Weights of a small mixture-of-experts language model, trained from scratch on English Wikipedia.
Size: 13 layers, width 96, 5.8M parameters.
Below are experts of layer 7 (counted from 0) of a mixture-of-experts language model. Rows are named gate (a neuron's input weights, with its number), up (a neuron's input weights, with its number) and show model dimensions 0-95. Each number is 500 + 40 x the weight over its row's rms, rounded and kept within 0 to 999. Numbers have three digits each.
Before each expert's rows: "mostly gets" lists some tokens that are sent to it at least half of the time. This comes from a sample of Wikipedia text that the model never trained on.

# expert 24
mostly gets: "ot", "ob", "act", "ubl", "mp", "irc"
gate0:556469515538527544481501464518557522511545444447443511524511532538466442507564529485500464440480517554474542486407467511496459551470492599522470482458472389532513554487509495482546504498474492571463469535548560528487510485572514560494552508531503493472533472488558506487466617546540490532
up0:588430475512540470462495549475485509471535461464495476568536591582586512506448487436506515465532555499531546505530514558492465553517487485497532540581506488504396448467476450440529483491427520526492578501526438481498449483503521510461501487500504415483564478521468475506465465525480539482
gate1:577499444461535495510523461502489469485592474492498557503539502533489542478464512474623509475534544613501531501469537445417438499481526477533485533491486431512478463502564527482505439497498479449559503440481513509432495509571531508537523491546482467573494455465571454507472505517501555553
up1:432562520505510547444553434538451530554506540480541496496576496481566578553465476459525510564492496518516513497516562493494476469441512436512479479512543500415463563514484509448498381559468451526559523461462466540500545537507505494475504578466459471559480514501483530523492578520538491482
gate2:527541434506448504512499453451525550447442537491522482472481543423518483404541516487470598551556471439484540498556486457494470445447517495528479549509445543491538508464568542510585450490541572502454480526519487541530505497552434519475533490525433450517531540506471485552523441483449476497
up2:541484519443539450525496491525510577522501472499484569587545468411540511447478532462581498533450483460494491521541545465529486509460531557437521491550458511519520458521536502505513533475538475467496501460519539485441572576557505480470562516561583518530530522615493542543466490489446499521
gate3:457486527451487476460584563477536468530474419468465472471542418513455482514482532504532462466526491565472462450504555468485536444442476557514490492484517491449453401517510493463555476457528537478483392493532473477441486529572480456488460514510489535480497529514528473494530481592592530465
up3:484478517516495533469430426558511495552535577494493517484541540472479446541520464532503436463533543564473469437460488501580535476525462478521426478436449493482468453475548434491586461466476474551484470442521509494465491483442540548542528453558424501505456455507542525519428481496456537542
gate4:435502498457515576440485520573552449560527510449467591380496496523496554495463476480497509517496467549453537494498528522532479506481519521454470548518423459535402434506548481508504452528444461413479463572467483504463511502553519516520536492477477530514474545528524484473517535467499415499
up4:538611471483522483420483534550552504506549482517478514483459465490529568501557438561509470604536535539501470504472527400473467476515409464451542494490446496538503514451511478495493497561491462475564393541513502476465518536530504507523489493464518472425454521475440506483510487475434498486
gate5:446490552508425531515435478483513531541603424499447510504505505531455525513584550512484524527546507536461516535492493477536607483482480454612496487450472476511439501510495455518527540586475465532440521568487480548491483463560482468488537446459494522490509495526528458528546535446469501561
up5:493413465507497495509511491518538487498535498488521489592385462504526611471460527502491497574442560519558497474451451497469551540473433482517518507460496489481464509536539490441511490469538568493510469519555488493529525504409476547486472514462482511578442527435532448580509529508508435527
gate6:518436446491536448511506493521518501506498512381539526450451527509461537461525499485425569442497494538493514496450535461522529564543490555436488496481487442615502402486532511476500483532524453495528450519555499512521519426552444474448472476544482526426496474510468485552494462500508417511
up6:460503489447460500479578449489526496519476592436512461502476518476512449436454442506477506528521532495504529552502519499476527503452551479441506471479464437444555570504452516486561483401474552501526470588455518440482413467566429496507565558486485475495531503456514559490519475483551527487
gate7:534492451492547413511436519500518527489576493394548530536539552491482532466475515512430497468471476541460433471496555507481575485443550434474549439457540492497471457510514467518505468483443556471546427533510435462518546505462566439546441526527489472532534509517519450466494446544497495479
up7:487564496504473586451520504464517469517524501566461486492574475594475548477471469547604539511533444509480520565502444511508452557558418496492426508482495519469464543556474477553468452553554448464518480442522479583451580511473502445482546494493534461501480483487489525494481513493470527538
gate8:459453510447561500465428481480552491490486525481506507490476508547442511488500614515532450520500467491526473578508437438468553422511510539464527531496446527540495536522557551539530516556524481496550537507488447478488486509542555466487536477530372521515485489458538385543496547486488459473
up8:477515415463505587481423504530543504502475468540561526503501501470493586477541546547470595540508490525519492479482477561499485513550501504491514522472545399569438509557463457502488428467496424577442428480500509458492557506512516536461498515457477473497529418445544527517496519448506513495
gate9:499496498485489531528465549472454516475527430521532503520456500491416470478480543529504535462519511568485469562554539552507468563460520474504471537408446443496502605501488484542492439531589502556501424511439471545547539493441482466502531539541423482456473566478500472558530465561503479495
up9:502504465520480526505448458536499515415582528489542488487492526469554533498491472463461513501507522445476479494516445546498486421539429521546516524571508481511518502490407515531462565481546524529498400449552567457562482590526461552546520515451534556475538487583470554545484484484518460487
gate10:475536532470482487465493529481518538527497537524516477489501474532444515519545489492550441500451492525523434478494523499550474521504514614526474512517488472499476538469412458559478473481449469517494510586460492553570474452522514468498516479486537637546455563445486471541544440576526450416
up10:528465507464466499567536504432531491461493504566441540496475495533513593449469509503547564499495456508518525542481468551590560525540450486469526585485506514468570500482443422434470512563497491481501479437491508462472519555531533488490554483468476461537522494484524464479428551465572427442

# expert 36
mostly gets: " s", "===", " Sc", " sp", " S", " Sh"
gate0:486417480510460504482506479541469494519538486521465506575522561450501547494522484423487495492588564487514550475499546472534563498446477505529513453463498491517476475448502499520517573480494516495549548485518466425536506528488593526657459478492479549565487490446488419525503557516507528470
up0:528589529498475491482520444511501453571496538522450540467502531484520482492513496532451448506543510528498482495466518519505544497477488447432419473435498503500553507361597477594524440554484484563476540528501466518500465478507592454476455481493465542519466526532490503479525433498427515485
gate1:514511530516505512465492561520489526513459574538483541485481482505501507527587489502452514468514517455515420422497553530423515477534541565492516517466439496529422504542432490532564492570481393537476499507495485463537490545496436476566510486471453481506492516475540393523490556413451530511
up1:444488553521547407510498471639428489465475526462518514483457471537490440547416489556468469522474571520475514482519513469499465430505549547455516522509456562490444492534552547430478552476507568498457547537555491505488524526480475488541481498523473496464476473409541481509529496526513445480
gate2:506482457503539557500461491493449502483461545538505482443522579558499407502559454484474528439500487445419492450550511488496515528456554503470492586519514486592437495471485529470469562585485562485440479537549556452483476489484463519459537482427559537484466540503498530494483496547514560544
up2:544503497514550526542461469549504506546433449498450550555518487529506494421558568525518567488521464523511472527478475470497446443473496574482492557484523495562487571522418484413495477474486518466528469461528539501529469475527501491541548568480452472530466432523436405455574500522516512565
gate3:455457481524430525461504478578495556488479556557533502435488480561523520538499480526521450474581506468458423514519540508484554499486453477449530562571533505462537510522462507459469536527568454430583539540498535507572555506472506533543526493564497493504389557533479466491540505508490527469
up3:556550532531544483519552551554521541524468544523517441504473499501488456478444488478549483560529401445518457477512535492478541474483499551558487512496473546502550442509490484493520427546562496455550481555567605567548471542502612464500433497491507487460464464546472500542466528501533507481
gate4:411527449484467496502550509543418452488562433505458525476576552502471507518520536461498575539505568564490466521443507480479481463461529517525428489521505487514434473560502587479531513462540518463547526557536505489557563463489451556577496558532506500505477569459503474446477463495459505531
up4:457504549511484536493453509464466468528523526449473539526517538377505481457508515524470435517530525484548504523457464496504482492498475501585511463513520494535454468494482561577466488543494476511551479499516418537459519467498487466542622542405371555491528460530538531494524518531530478518
gate5:477445523557487498467418487476469491501530486540495523522519436464488475492528521433552485504509562540570496530515495521518526505458508559500483535447566463497449526541501417488459459392434461448495461513532512514509460569470492558578447474491480561483399527538510496537496468558478493582
up5:471512487577538469466520496515516544512478498513538510495492551413534611502480580476451532487418537531541551536544520548466514511511505495543442422543531495495446525509492515461456542610518439515489537542478450487531481472479477455479535505515584446446536551483560493496570489546504500465
gate6:480469525489506505588479462504441502506546582525458468503513550540492538519489496434536511513565572581518460553546517484481477491488533445511539560503495547452509466553511433546605525552493449507486457463489522497505497520552436546540511449564486538439453442520540477432475452437496477495
up6:490536482416489443480519444502481547451537487482497545531517422562502499547513492429487501596532533514414427546566506453535531543514507513512517464446438506544527464532487428537466545530469508520422519547501515451467494454435482492466473557520494426501486460479552491501497497486475401470
gate7:497410599458417530539531499587558506508493468544411492530521505491463508517405523435486515475494566506471454514512527500469531514525608532487511529473436484509545447500461533552498531511479501498523552518560500523481523486502469501505464453510484525595438530528520499548466498474430534549
up7:524521531481498453521424516507467542493532548503465552499522471452463505534512544473519531477504589509416526555447552392461455513568540494474482593487479467506515535555484427524546511520532483412463557516537552494444502567515535546467540494476505519464449468448458493429538503470481523489
gate8:541512489548491512367570531469420512556457468538456515501583468509443540553503477440519465492553531524544536561494538512512488499536516563432470534408443526480500499552527459578487522564486496488487481546461502514492499522528533493446435519469517419502461465499464480556509489511512547504
up8:463561498486401485487502600494487471438518523481541529444554578528456395486505476533508490540557481515542530571550480483495475434560417503499478483443524449507511492469504493519478440535485533509506513553420540503492494538496473533531481504492473506554471560408549462497504443500520546546
gate9:476431509475519554527478481534520509458482441538498476511421494495466468469539466457438524507511560532447516506520577523503488527449463581544467543506444536493494435501473511414536518462420494466478478488552512548554439485442479471450516502528488467562441542556450397444527451509507455489
up9:436504480475507425509501549522470509477473527450484530510478502472529506535482547503497456557477525505505443512606473554424493558431491519451507439460437431509580484549522507569528491531588458498554491539485413485529549461491432471516480522580529481531455549479475508438520464466478488501
gate10:423512505501481514496477520463454520509462491511523499450555452532457557510560465442457519439515565500528482461539526523561477450577501487528472487516459553480507507598511494470565493474408509538517552546551542420554517506487513549575488429467487556515437525444518488565484485445528482454
up10:520531521497476506485459546422515449573494450494535443493540564496483512424493446482483511512469514399472474444482507504471516527491510496532443429528457436551452485494476512525533421510527515499510422481510445481477514430530513532467422477534516491515531398450469576462539494574498526561

# expert 33
mostly gets: "w", " W", " War", " t", " Cent", " T"
gate0:494491495477473368433504544477463535516533526476544477522424477465444467497569446542471499434459537487513509516511491463512506420502488483391456492477468519455522527506499543425468515477545411487488528498537502464447481440535530543425540505545461495495547488482581468433515486461514486508
up0:456465513499436444494539464549497508513566519438510523486406484479495516471465485476446606563525501501486539490603527439472523558485485529494514515474546559494531498524561539430472471540468436463469435466497451459471479499494520477484544511492488477530428461532452530396506475474554497553
gate1:544483523435469483484530497423500540482514481496511512516507493526469529498478433420485466481473509491544551499499485483515464516525418469452522492553538457444414467547598465480549476451517436502461466497384435505515576419534498448482595528538471452512476519496499472459504501503528560522
up1:559486464475536523490505488497481448470413432508498442543473583476534496462476530354510467465506451511516589530487457462496554482513516515484498472502475475539527505488514462516452512512576500494518418479548503484485417419523464460498535441458556522473520491520405468521523525509443470490
gate2:466549510467491455492544554544517464492484508530476545530441460537452502468507565478471468445462520544550574512490538539458507542464520481511465552516504560503468406589446485509473486466590500517429488430553474471421490530547474534573563477580487510442484468493484445509539526511481532510
up2:529545564519465390467456476528519503519486399444492517500465519464476539468526486450494496533502484525472496566439480500549511508428525505513492457521512528502498450527437496508520457473488437475509531462567501497527529536558464474550477500483482449528563457466553510453558370542526559575
gate3:502522405443490472477530605581461514444457575443539513550533410500475452476530602434525465481533464462505490529557474495522455490448471483433485503537482550505527499471512495490475537465517508489470478516490499525443503548540470549506458482489473490559520478566507467483585435505460496457
up3:524535532495421484486548483494517533498492556480505441451579448478454496522409520476507450571519526482475511494564489505426507512525430430458507484505442541532502497525600471460521514490488478506454432562467487501529571559480517435483480445554497515460509482484561571413503455467532514474
gate4:475465438494414514482520459493534526562452477466486525426514507398464509480559440469501499529537524466459497502524528541475452511497592509444496468452441471436474456509561568496471415489526429524517480488498462455458520503535451476503538444483466440507462527501536506430514489460420447470
up4:513468511499468488477404480481485535525431537484570426543417418484500481511479467416531560520475482472530509558578473485521503463534503463463518511458429494466466469557489450529561518472448486450496464520467521541569479487521459505475533508525439461464538557519502551543426566545531525460
gate5:504477454453512488521485499442491594474421522517522550511482400536486550493542578537511516478487479490539524536493544560469519531464471489518505506511473501421503523431535517497500494491509490502445518520517510436535531488534497623472544484460584512507582433550433548418566513510475510519
up5:507477470506484478510424464475484520459503472503561482594496523539456506489545458590498560507483422536475573449555512508575504555498498481505541480484500452490386500457509498443446491458504429543468493523537564519516517466579445404476500472552448493519471537486433515502484465480496466495
gate6:567557497503591502483479500458516560481519456468535437516483480487454539523548489446446558450487511437541503488483541498488416554507480533481484507585434504506513541537535367465486488398427494472504426500485469452498553471518485493519523521467521478555504479508502520464454496514422522503
up6:463536531503480506545523526492414559498488496482494461438495456547537440500394443479473493455528496538454529536590484493553421441439464531463489478498539466484482485470478552542495438480503459526537504546550572516516517579546498527547521468475472497570507547501485528557523529455532496403
gate7:499523424447592440539399539506474477549484563450493483505460526498438506527530511545494454479531540540494569450515474503503519498448415552466430561469458483476507449492499473559558490485466464475444557431536494540490493467479520545465459459479505524526497518535472435465560458570507488533
up7:468500586528481564483436490454479520518461519524441459553448527475553541574498442483514567488496485504554450604457473518448562566514546412411455488524510483510484524492505439545510480487523488509512457463469472549500487544513503533546540544571442503525490515444448516473431472510503480467
gate8:465547486509536470561445502525465487523534528460506488524482513539441501431412492454562539525470562472455469460530561472478564541504460526451456478512442529481498565522595517477534482482548496483548547550499512483527554478518498386588558512515486465484434419480530520486531495491499469448
up8:538522526435514514525458448538522424535472530523495516489496500485446479556458507455547488478486519528453499464409472479458548436482529508443458413487460518521465435507510463493536447501502496563569530577540465462497509389482489502438476573546448504576510514512520537514483545494465585506
gate9:508513440487477474506547506471500592529539522550430538511491444473467454459556499510468420507457558481482495453437465487588533463479471483570458518474519453471445478512530495446551490539499490526487433440505547516417498445488504527505522470466504476455403453432534436485510493576461478515
up9:512453476462478468525443465516475477535494495556374461537547417479468528499544507488445485502480438577499488491530482466495526505447516532513529479520496490490518488544518519404499492514470480493570450547541421570589445522478474465459444421536495518518478464551436574514506507491439492520
gate10:515457473445530440438439517455429476457464588519503459546517534435501524505490575455444481557478526493531524458431485474462499513462476571487494534464505469475454431563445539447522547413488488476478509529509458501495482513522453518536523491600411553520456469492495494546495491547487529532
up10:514554405489531478482439517483522475576516489509503469469504537522544489508417495525563493482507461489485498456444544461483447458427603547472525519445525420454436511506478508556556452479576555507502447482516501525508526564524497521494475572518553490496496432551457503515553456540556539471

# expert 10
mostly gets: " \"", "===", " n", " N", " sp", "/"
gate0:556444534497490483442515492545534490522542516500480441460471544484432436547486509445581509526475464456558435500476563576464503437465476529549489454490538495460513558486533474500528522466476495414549570592477503570456461492456476505483540442535508536425436533479539484465481505472535530495
up0:536505553431548487487507536511444510491503561540444409497541467559483438467547507473523447488473463485504486484470495438443568540511523494538541557489504519503467505523561532509493499518516484458528464541502412465386465503578479571458511497480471451529439501473473540464532590434532527520
gate1:523498555487549506600501582524547517439436471529499503483461434488448566524487491512450461552448489491445507527431529571493552486465519464557505567509396508463474520522480430521507521557519489467533520523534445552467504552479478438514556435540480479492530469508436522481499519436513462528
up1:537487467544469516461567525527500419543499465453495509503498487397460484509505474513577447441431544516484497501548455459486464506512529499512558573498496499488507453470512508569534416443540549480486554478533508507380525511539534524457530499424547582475526512537509530516491576522495551490
gate2:551521579506529532542456517511500502545556615469477511463570477543440464508508524494522436506494549519517560503494478504439500434540436510402527442513499542477516582483533495480519486493498489489477470530506441535433413535483457530521537519518478484530454501501528488376521557502509518550
up2:449570442523483548488508497472461503462468543473498465514474477451486488540556481479417562515491539516484529457462550414480487508571485524470442520511428461430549465456563618486492474473501497470486469559582469443538505548514526486511439508487509506500477507508497414518516572464450529451
gate3:507466514498526446501508507501474506518483500503540520409536455437470557479549517472468426458527549453454456482505441491506417446485455523543547484542512437545467439439528497586548471536479487552487519482533503426555532548510386528486513495478521480505430430493554464487481444529501544474
up3:538441460523463510491469477522490428496566534485408496530527450558525518421518560483512465495503474538544514476513499532465438522547488567496526528493513508538547512552554455497444487470490439490560563515504548511551424503466542517537567429581502439465479536457518497461493463528543426564
gate4:506504502565503513513468566459439464570495492538514487519446461463510524479491558580472482541567532473518537489568475504527522496480470476451441501472521416503480487516492474567502479429480434524480516542427385476470530530440495454427551532506443449531509479535570449455467454548500500499
up4:438416516496511465512531466459528525565502496447548506517583427531470601510445486478505456565444498496577515430576440491546503550543487529449483504494492570513466493522533500534486495468498506545464504467511481461514580453467454511486508464553482440433479432471546568491513489462460500499
gate5:491514523495526390556532563490502463505531592444473516477540464541453481497506407526517466527493556494468426512461575507430484557506466597567513487553484438561478489480523506509545450517520498502546528488544485504468431484502443497549571459511478492509482480446538491525540506507535565459
up5:531511480542484551528458472475514463468503546513516499529531458535485506465570485433581559472484543510472413461497512494492471497652504543460456555561545484445451544550516492457453597438485526468505498529502521523524437535507476482494530498461413496515495534517522466515563512458464463469
gate6:509448488538455460502426512508534480499495495491548509477508472565501432524512513473453497558528438444492500525496488476460516460448491557520526598520512527518507557478477506472419523474404503536519517476462531536497425418405468536587537433499487457529481416505488512557473443560522518504
up6:461560466548457532501491503491475527505474550406455586582476468503503508459501454469431517502510516457504505506482545504450464448530459493504520504571521498439439479534533490539574565531457564499496484418457592534549471522568521504538447507513556460439483504518511488456551520507521429535
gate7:482528529545433497506526610537541501531498550472522523490540488466429532558495515477480494564560527522506497521509549457494539488541556541397580434505504473475506583460500450494538501491437543421443475497483496468474547528514488513514486561491520449452569473492521504425447489481576467483
up7:548490378519468481469460490511615539517482505527525469443466469507465551511478497507509523562492521541487529424486474524495429516479492531460517497586546519513466565540530494531465479600542527472497543481450530484501448475537420544583467532508477554493508478498491476487519458553459439559
gate8:544495477480441512490485570525500490493466535539436484496468505492566490489509437410563540518514500469433511534490545569506530469512477471533482482504497495456529506451512424474530517466445561476505566475481427515500544504449487473485643435475581477519538461505596485528462554501535484520
up8:429496491469558565485550467559512495425404529450505479479559488531511470530542511448476445620497544494469500542491513505525454515583496547456478492531509566469513522446496446487441443522454459494539495512564498507505543482505513416505537458468487473534427451511528539496439542506533454519
gate9:509557537494479525483537456547460463514475498474549558549448471468506472510537507555517489471543493469491476546533486416496516453517458488523461492517460441530493564479515447596533447508525434484551456535520453483531472510398399555543485578477509535550467468482457472526569522557493437495
up9:545527485463547473521521485526506474448512489574517496521484570488493494490530516500507557484500494505568427538570499512406502489454547499444582459438540511524489440567438478449510421467477442559561524458496477476598516514524523457471481545410510452532481473442556500507549509504462508517
gate10:584521501543509498508487549506574491568493559490556414519572530500516485463536528463508422449529500507520564566503462477527484385480532452522470498526498467485550532501468454558511492534539469480521507536557454506424532501517439579524476475508481472492546435530475542505559409493489481510
up10:461534525541472532498478461508558424479479443508541489546519508475514560477455510508570495562507545556512516485538514494583533496465422461422455459478471486536495465530499548386496471521459533481518565541501532459497532406494517424512592469520516491480502549491445493493543434449503551499

# expert 25
mostly gets: "ou", " Har", " trans", " Bar", " com", " Ed"
gate0:465504445464472443494431402525512544465501528472489525516508511486453492472545506522456463479503485499491441525506448441487589443495523498555486435505527511450472510477476437512544498444433469480533500518478526524435403501526494571579573512531511527509576455459508442487559505526539416470
up0:487533581521477528521444447538534501507501483491479475535559421486518436595488496450440505490487490525455449538460509480516424483495449461457532528452484464552475499550477499438506452428503498430547515589517439462507494523536562570482539494546426471542503506468433507484527437537495479457
gate1:484486542523518439535462488458506540420485479466585485585481472538473527454554518428511579497463604554481442482494575504516516494445440489463549518455432467478534446575591492424488442528515514475498523482482525473499509438524528517458485499496498494449507524507511490485446566527482531492
up1:528472531509524585486498452509528514430521494529512400514422543494486523569412529524444528565478525454509515459463498481575509488476533493438514497480499422503482454530502612489511534500496479502510519471479522461488488456529433471483562531413484507590513486520573487487536492441536529446
gate2:443517579409521453474479515552510514394539568517510506438459493504423580457538474505474498458487451473544455496502500489499487497478415522435481547456476516431515501528509523552516458525466502465497512521481477550594508484515428517544520479495492457444478539476545443489548498482467570561
up2:515546493494457503501435493522483470553531460473490522448516582489579475451538499551532562460508450425464492535490523517494490524480516544469507520496526497469534510541506397463442495451408546507515470552411532407507458537457452551497533516500481466484434497572587497521554516497502497451
gate3:477553594503507487459553485459389471458525470528498556568498504593448474481541491506514523515571489564537431480493493542482483506559524479428500436524484471491506542499491475474503519445488477456529474491477614519450417511543490452497500541463496547485495486421561563498514489463481527494
up3:431490480492530491509447465486444469449543490536566508494533519418474533474571432550538491517513439475476449468521485427528556459451512472471583414504524614502545477474491600528477508494490526491526466490532546502465464453477563488477557487488500474541510525472530508516432453434525530492
gate4:529533552546492485516494492509557519492437487486541557472480463513438521472474511506574443402531524537603493470454515542493546501485469535462467547478479492511507493492414486466571494552441483416517462507499498562569487469550535507554460561470522540504493499535578466493544519553448575465
up4:544501509456519550542415453470517474520554479522556528497551540468544520504554585402515524505480471464520473491505481497485491446492506494443508535540536446536445458558541493422499511486476440451418492581556469509475418405444480494534472504532532487463459522481532512497445494489434532491
gate5:533484449481484497407467550493534519509470524531438447593520531480436454491473469462500517445597500534466513554509491484545500461476471525518471513456439446529495502525482538507493567555518456416513632510554524536563499470485457473502469502513492571461430517436470539464481491512506500517
up5:475523451577485485557549535505503553489527479517496501530543487496432438517468453450478470435487499503500452587522534452500514535436585512486583553486549545529546470541519502468512466526561471473524466451517486436464461496515446557477521399413459512498497469456454545432548508524487471504
gate6:443568507463547501507462486470440527459547526468477453474471431494452538483500526433581489459534520481505465517481512499511439512476507478408412510438520457540530512462506551487530485557559488511437550425467483517526444514563534514587411511475478497479437497448467453541447526492495477504
up6:540580515388480517518502498497503430494503491497524503508499489520490451534459490492483582509584578511516465500499554466560506516462462522419532560495494523534502534535499534493440447558467512437516490543467531492539527516515550488525585510574578527424532544482524437514556553536457449486
gate7:445508525513573562500426501518489549433523437456518513493520463516416572542525465499535499513495504485472474528496513490486427449443480480468421511456531505467531465451518550492576528552517453450464502468499473491452442456561448430526380533464465481504534491466497524522496504439490496570
up7:458478525558561484514462535499469505477516467441510520510478410542471540496507523459554455487488518439484509528466519526488509491467526481432418444472542507438528497439438531476560500506596513533428498491504414523436453445557502457597492477445443493536504501508441521523481503454517538568
gate8:525552511577452490484511507468412541517540486480464475443513511461399496492525483562522485533551539552526498463491548497532577483488563607543531523511538463508488479485509548416538512540485496477479547509435486556495486485507494587523465480518438436531556548494498473435559519493524531434
up8:430520467525527510500501494531567502438525495522512393548470517453479529454490500438498532502482492488594465489476536520456504559491540404517598495488534551490501466509452529514499548534548495468530484535478587444571532514545499505447477508532432561482460579545430452477540500501507515469
gate9:476482558493565423549453469478481459475499539524473442449454475488474588476544540483463438476540474570532546489522522537544500535510511490498491506493497495486526482489447531469542535492535411484478500451454513508538503572523507542545515524548447442525531522563537391470517515558496585409
up9:476519452485498494488518551489438475458492555400512464525513496480479521472455533490572521508522552466500497446418463448503414529487550432520432516483442503473468549562509502573418515531489512580464487472484474508523493501415495501453484578516501496520530450471516531410533498528559533559
gate10:510414412464517438421481491594482470538500447533465513570531480471444523414496475503456451533533498501545527415501424471441471490520466511494496453465452453522482495511564523505547467507444479430498508477491503505495554432507527496513538538497480479482585572459485496546509549471450489503
up10:486525492535524583623489521503418405516554455530491553506434513544462530488539544498483458501528509523460468560517496471491468495525495537540515540560541466464477493504555487498486481495564446543579455494459542542533562505515520525485551487476560515505485524493548586495471523532564501594

# expert 34
mostly gets: ".\n\n", " was", " is", "\n\n", " |\n", ")\n"
gate0:509526481423583517380480516486510541467467495539416460485469505491465490455568484534515501533547482489581467423484641532565498474549541530481532478488524536504479507430510532484475519437476521525476542471539494456497515515481545502498465543477490458473426574476524515529462476513479523534
up0:466493486518458519532460489454506467471563575490522588524511528450484528613536459574453614508454478507500499435454524521510522528548440508519483458452483428549480491499479521515509553564450509473536546455516426491508548513527555497490549467512516484523505490428487507437499444476424485490
gate1:453442532525541505420491537526515536458545577453499536507568489516473524489514464560513487420440537452491508464528483536503517480433493536472542543589561490478551576404499501510558488500502539488543549531581554504486565400515468477454496535508496559519504459533500496523511517541551509498
up1:482551529559437487470561461465524479504464557456427552431436454457446473497469494525499552501541524461552479472514506490478591466438474492522491486510513537470503495575493483499473530504496504568581555490539457479580410504513498536535476574545518547552578495499523474486538430536521500527
gate2:536522489515498428457530449520466464488467510531432548495498501445501484546587476577570528464512488557556448497508574536545445510470525511496461499498517500527515513541489459521559461477533532515490535521465469448450576418473477404466576490529441484478486441606502539541520487509487533525
up2:469443542561533521506548508523575471496518482514438459530468575535527536539437420489521548577528549499502466512513517522501487495508492464478469509511570535477502465456452460521478506550483487488485489481489598496481576493616456544476459483489547512486571463508502466369485549477516491467
gate3:532523438484462472489563530450491517503460494490508466541490456551459492501477441547500522573516515497514585449464478498538568546433547559472539515526516493539402549514537461377429530489508489490451470481545552433498536449535482473487535432482477485542524503556462472587510485511517516524
up3:510514435509454539447523530456522494516507484487547491588473507448534499541497450525457493486477620509514478589568570523551473463435561450522472592459522518562478519538538490475484503457502510515463520474484479519436547487500503498476544549531481439471479517536500502536557602493538556544
gate4:472423555491430544503520536522519540542529503557472485491543480525490500514478450427483493473533522497440441519471498510500461437505485487508553435486532533482469536513438454540502543530513540550474465465493522551607531528460495538538546482548494417512468468501414520505582534558576556430
up4:560467521662519521555472488476461544423531492509561483529471532437485490560431466441487507530477476471472512406508499456488476438504477533555569480566498477487542481536535508498497537436477460543406521479497520480527491439510472488487486527545472494490495502436495448461556503539510514485
gate5:523510513459508478488515464498497507427497523520505522466494496566521466505540391477524462586619554488422551560466521475543522471496508457430435489523525504489527505534501464528540532559509565512478576542557492512470467503489492514529407525510539461441469548478463516455560423527488493470
up5:505435432449521554478490468561468506520459533514463514528506488491499395524527520471490483495526475445580470527566572469459478524534458523511544481495507461530462512476444454505548573462566504475559446548489458467528501423502530493406566502519478527437446561510451482562509517463551465492
gate6:513501514527597459512461517451497512499489606551438470515486491544498474526542564516529538506475453568458484536460556566501551459506442439482494495517561444501511520426522576557571481498521558492514497538558476420492542526417541513445538455505526547477488501547510482509536514477464532457
up6:515528475442561470499519486405508481447450481484443601422492522522479562523580519505512522562497479427502433493502509510472493514541532544438522506511505410452442536547474496484496464441519551524544423458515472469477575463569503511520528482542504481514549507399479493508521499538505493464
gate7:459445525481575403540477478474469530466589500430578492479532421515499483486570457503545492472525485443460490519499534515511500551478514487516462464506533492555481469541445506562540578454529512391484453539572517518520528519516483545479490476440519498499561472433505497455511541444495560510
up7:474535472504499419534526530408436522544613538469587504464503528485473551471467444532513512446531477500519541534438537497528531437520578574518512476506451444540525528502469526456473443467447534464562531474476527520452500435469516503438538506547549447470515480475486471479449507496518494440
gate8:461523465526500463544473568499497479424479442548488568487481563517586470516538499528516442532521525468517536487485503533579582496467410479447485456466547541449513538477519504478507444540498499567449519500489451470554495478527452504459557513542387600493493504448472518523530518537533516502
up8:498486556478487503523533576556514550494477530520578478542414525450476486566550521492509527500510597505468462494530539458457521428533463464552478527504487464503487489564498546570437498422618543470502520577487525442468490507496506490515429556462525532468538476456485447505540500484547519507
gate9:584465563467495513551575467477477441489452481524532526448472497459497510419491470525493506446517435485489555467458516512514554469472501494526524512491492454561410473445501542389557441492526500495418496464500510534537498469542559514528509500462511561489428432442554507506524508468550525439
up9:460443524498469543613490477518452512518514502532500520543467506460491463489517487491502430442521540520499476502482496559554487484487408440474440563480526469527440524578531531497537502495536422451530489518518484491578520544503506491575508479482518519508447353512435468530446475512550506524
gate10:439456518494474505510501520530443539505535541463541509510446457468461440543503501474479581545495559419543518458464517516478514492482453512474526512455523491540488468458512537504558495491482550470513581493588542493478514470457558456512648534500478554446577505572534532559499524519492467454
up10:407459482462467523477544528485462522489553470438479502546481513483499383515505509491511496511460484427494570482571535507478585487527558478447502485521456495448480512546500475496552501530469524467439509439552549516456577509473459459464447531517443573397453469504488493522515516564543494524